From a checkpoint of a small mixture-of-experts model trained on Wikipedia.
Experts: 256 ReGLU neurons an expert, a sigmoid router.
Training: 570M tokens, 9505 steps.
Below are experts of layer 10 (counted from 0) of a mixture-of-experts language model. Rows are named router (the router's row for the expert) and show model dimensions 224-279. Each number is 200 + 30 x the weight over its row's rms, rounded and kept within 0 to 999.
After each expert's rows: a language model's description of what the expert responds to; "mostly gets" lists some tokens that are sent to it at least half of the time. This comes from a sample of Wikipedia text that the model never trained on.

# expert 8
router,199,212,176,206,175,186,261,207,199,210,199,177,184,186,232,141,234,209,181,216,200,178,195,168,190,176,240,252,232,257,197,171,174,224,276,268,192,181,205,245,196,196,174,190,179,214,224,214,209,210,213,192,188,216,187,228
Description: Numeric punctuation and units. Commas, dashes, symbols and units inside numbers and table rows, such as $10,000, °, ′, kg, ×, %.
mostly gets: "′", "°", " kg", "%;", "',", "'\n"

# expert 5
router,210,258,186,226,120,151,229,166,152,188,225,211,180,196,204,213,228,203,213,200,172,179,238,157,164,201,234,244,184,193,224,240,199,238,191,216,163,222,148,231,203,241,210,202,183,237,232,229,203,226,170,221,162,219,211,248
Description: Institutional name words. Words inside names of countries, agencies and institutions, such as United, U.S., National, Census, Royal, Democratic, International.
mostly gets: " National", " International", " US", ".S", " U", " British"

# expert 19
router,215,208,143,234,187,190,218,261,139,218,231,174,171,156,152,192,254,179,198,194,199,183,192,199,227,175,189,214,216,238,191,217,190,190,247,226,191,186,219,228,199,194,246,197,191,217,235,208,170,213,185,236,213,193,197,239
Description: Prepositions and articles. Prepositions and the article after them, mostly of following a noun, such as of, for, against, among, by, the.
mostly gets: " for", " among", " against", " of", " using", " under"

# expert 4
router,171,260,198,206,193,174,210,177,199,180,199,126,222,161,203,205,225,220,220,212,178,220,235,193,183,153,259,248,202,222,201,246,217,221,194,195,149,217,184,220,217,206,215,203,183,215,189,261,211,161,211,258,185,169,219,183
Description: Table headers and cells. Pipe separators and column abbreviations in squad, standings and election tables, such as Pos, Apps, GK, FW, Votes, W–L.
mostly gets: " Votes", " Pos", " Apps", " Candidate", " GF", " Pld"

# expert 0
router,204,245,144,206,231,214,155,153,196,208,229,146,180,161,157,180,257,197,246,220,199,208,171,159,168,220,227,258,188,245,198,178,178,193,260,200,167,212,194,194,193,217,224,246,252,248,249,206,181,214,232,271,167,228,142,230
Description: Main verbs after subjects. Finite verbs, mostly is, was, has, are, became, right after the subject, as in "This is a list" and "The film has come".
mostly gets: " is", " was", " has", " are", " became", " had"

# expert 12
router,245,259,191,248,203,192,222,218,173,192,222,198,167,161,211,223,222,247,212,205,177,143,214,222,185,179,252,264,214,276,211,259,182,231,217,199,247,164,171,230,214,252,214,217,192,249,173,193,170,198,212,196,226,178,152,296
Description: Sentence-ending periods. Periods ending sentences, often with quotes or parentheses, plus abbreviation dots (U.S., p.m.) and dashes opening "In office" lines.
mostly gets: ").", ".\"", "\".", ".\"\n\n", ".S", ".\n\n"

# expert 13
router,243,214,217,200,211,187,239,210,204,161,237,181,162,181,198,234,237,220,228,252,192,201,209,182,203,168,262,235,197,214,163,221,194,171,181,228,209,212,204,228,178,219,265,244,224,226,220,201,173,240,204,233,189,148,201,232
Description: Infobox field labels. Field labels and values in taxonomy, anatomy and settlement infoboxes, such as Genus, Binomial, Coordinates, Died, Phylum, kW.
mostly gets: " Died", " hp", " Phylum", " kW", "°E", " Clade"

# expert 17
router,208,217,150,224,179,192,211,177,202,209,200,180,191,224,202,207,233,249,187,233,228,170,185,206,225,182,238,264,222,273,200,190,221,228,247,225,201,196,163,219,186,226,236,230,230,222,222,199,146,180,195,250,181,158,181,231
Description: Section starts, biography pronouns. Section heading marks and the first token after them or a paragraph break, plus he and she in biographies.
mostly gets: "igg", " she", " what", " father", " he", "onder"

# expert 11
router,239,201,174,201,225,137,201,203,187,213,216,196,127,193,187,196,205,184,242,202,207,226,188,210,204,222,206,217,199,263,132,208,158,198,207,213,201,184,199,192,244,178,239,174,213,208,232,238,193,226,225,211,185,171,204,220
Description: Possessives and foreign words. Possessive pronouns and foreign articles or word pieces, often in song titles, such as his, her, their, de, La, My.
mostly gets: " his", " her", " de", " My", " La", " their"

# expert 14
router,209,222,216,200,182,153,221,193,156,142,188,173,187,151,181,175,257,180,208,193,215,199,187,193,202,158,205,244,164,224,188,210,197,215,226,200,229,174,180,206,208,176,187,196,197,210,215,179,100,217,243,232,173,209,168,241
Description: Adjectives and suffixes. Evaluative and descriptive adjectives and their endings, often in reviews, such as good, strong, lukewarm, innovative, critical.
mostly gets: " white", " social", " close", " good", " young", " strong"

# expert 1
router,198,249,170,181,240,166,231,234,197,181,231,193,189,207,186,193,275,201,192,227,157,251,200,142,203,202,222,263,197,242,183,205,178,198,214,212,177,186,150,272,246,253,232,191,221,225,217,228,177,210,169,243,150,210,170,207
Description: Group and role nouns. Nouns naming people, groups and organisations, often plural endings, such as organizations, members, students, Wanderers, chairman, School.
mostly gets: " politician", " forces", " teams", "ions", " students", " Award"

# expert 9
router,225,206,193,203,224,192,191,228,160,178,200,204,154,200,143,200,227,175,202,198,182,201,217,186,169,207,215,257,215,156,177,215,205,202,245,188,193,228,180,230,230,186,198,233,222,222,245,215,198,184,213,195,224,177,164,213
Description: Table cells, geography stubs. Table cell separators and numbers, coordinate and unit pieces, and the after belongs to in place stubs, such as UTC, sq, ″W.
mostly gets: " (−", "″W", " UTC", " sq", " Pts", "′"

# expert 7
router,181,212,120,176,156,164,212,176,174,177,213,194,207,166,178,196,246,158,187,173,179,183,185,183,207,155,289,244,177,219,215,209,199,210,229,170,244,224,184,214,197,248,220,194,205,303,182,235,162,219,209,263,153,159,168,246
Description: Clause connectors, punctuation. Commas, periods, paragraph breaks and conjunctions joining clauses or items, such as and, but, while, or, although.
mostly gets: " and", " but", " Historic", " while", " or", ","

# expert 2
router,165,231,194,240,172,175,178,210,176,196,214,174,129,193,212,186,207,212,190,234,213,223,221,166,167,207,219,258,209,198,188,226,200,170,234,205,237,127,182,183,211,271,185,200,233,210,203,208,153,213,204,246,178,179,191,219
Description: Sports teams and places. Words in sports team, league and competition names, plus US state and city names and year digits, e.g. Cup, League, NHL, California.
mostly gets: " Cup", " California", " Angeles", " Chicago", " League", " Ohio"

# expert 16
router,221,274,169,209,175,227,183,196,156,147,195,192,187,145,203,207,227,187,216,218,169,212,212,198,179,114,228,285,145,241,177,228,224,216,247,208,219,220,194,246,232,213,233,190,210,228,250,223,162,224,201,251,159,187,158,235
Description: Coordinates and markup. Coordinate symbols (°N, ″N, °E), table divider rows, Born/Died and ISBN fields, and brackets around foreign-language glosses.
mostly gets: "″N", "°N", "|---|---|---|\n", "|---|---|---|---|\n", "|---|---|---|---|---|---|\n", "°E"

# expert 6
router,194,202,184,200,153,215,204,178,153,205,186,145,156,186,174,184,182,203,213,241,217,170,165,238,162,180,240,264,196,175,202,193,205,224,244,190,238,176,204,160,217,186,273,207,224,219,157,226,195,207,177,245,172,132,197,193
Description: Quantifier and degree words. Adverbs and quantifiers after is/was/be, such as more, such, many, not, also, known, much, rather.
mostly gets: " more", " such", " many", " not", " later", " both"

# expert 15
router,177,230,191,199,199,175,190,194,152,273,219,156,161,147,220,158,225,223,188,194,177,171,229,215,197,161,210,296,186,291,213,191,167,172,214,185,201,209,168,205,163,174,236,224,238,249,212,210,205,183,183,225,187,231,178,189
Description: Years and dates. Year digits and month names, and the space before numbers, in dates and tables, such as 20, 19, January, June.
mostly gets: " June", " April", " July", " January", " October", "20"

# expert 10
router,200,197,143,196,233,135,210,249,194,209,231,158,192,196,225,178,213,211,207,228,177,232,201,186,168,164,243,255,214,197,221,207,183,186,229,197,223,192,177,229,205,204,225,179,242,246,201,253,164,161,156,234,185,222,222,231
Description: Inner word pieces. Letter fragments at the start or middle of split rare words and names, such as av-at-ars, Ex-eg-esis, avoid-ance, Cat-am-ounts.
mostly gets: "-c", "qu", "ag", "-f", "-p", "ap"

# expert 18
router,245,254,144,216,223,217,203,208,143,213,155,211,193,190,227,181,238,272,206,220,203,184,178,210,170,225,220,245,204,260,195,194,209,205,267,223,193,169,198,219,174,214,213,236,176,265,207,234,163,165,140,229,185,214,199,235
Description: Articles before seasons. Determiners and prepositions before time or ordinal phrases in sports bios, such as "the 2022 season", "this", "first", "entire".
mostly gets: " this", " second", " This", " first", " fourth", " the"

# expert 3
router,213,246,196,220,225,170,249,239,138,202,267,196,168,191,210,238,185,198,208,213,149,175,234,197,241,169,256,241,237,212,216,197,231,219,212,201,190,180,172,197,219,205,220,193,179,266,182,224,177,202,227,219,161,176,185,224
Description: List and infobox openers. Tokens opening quoted, bracketed or listed items in taxonomy boxes and tables, such as quote marks, dashes, $, Genus, Authority.
mostly gets: " \"", " $", " Genus", " [", " '", "_{"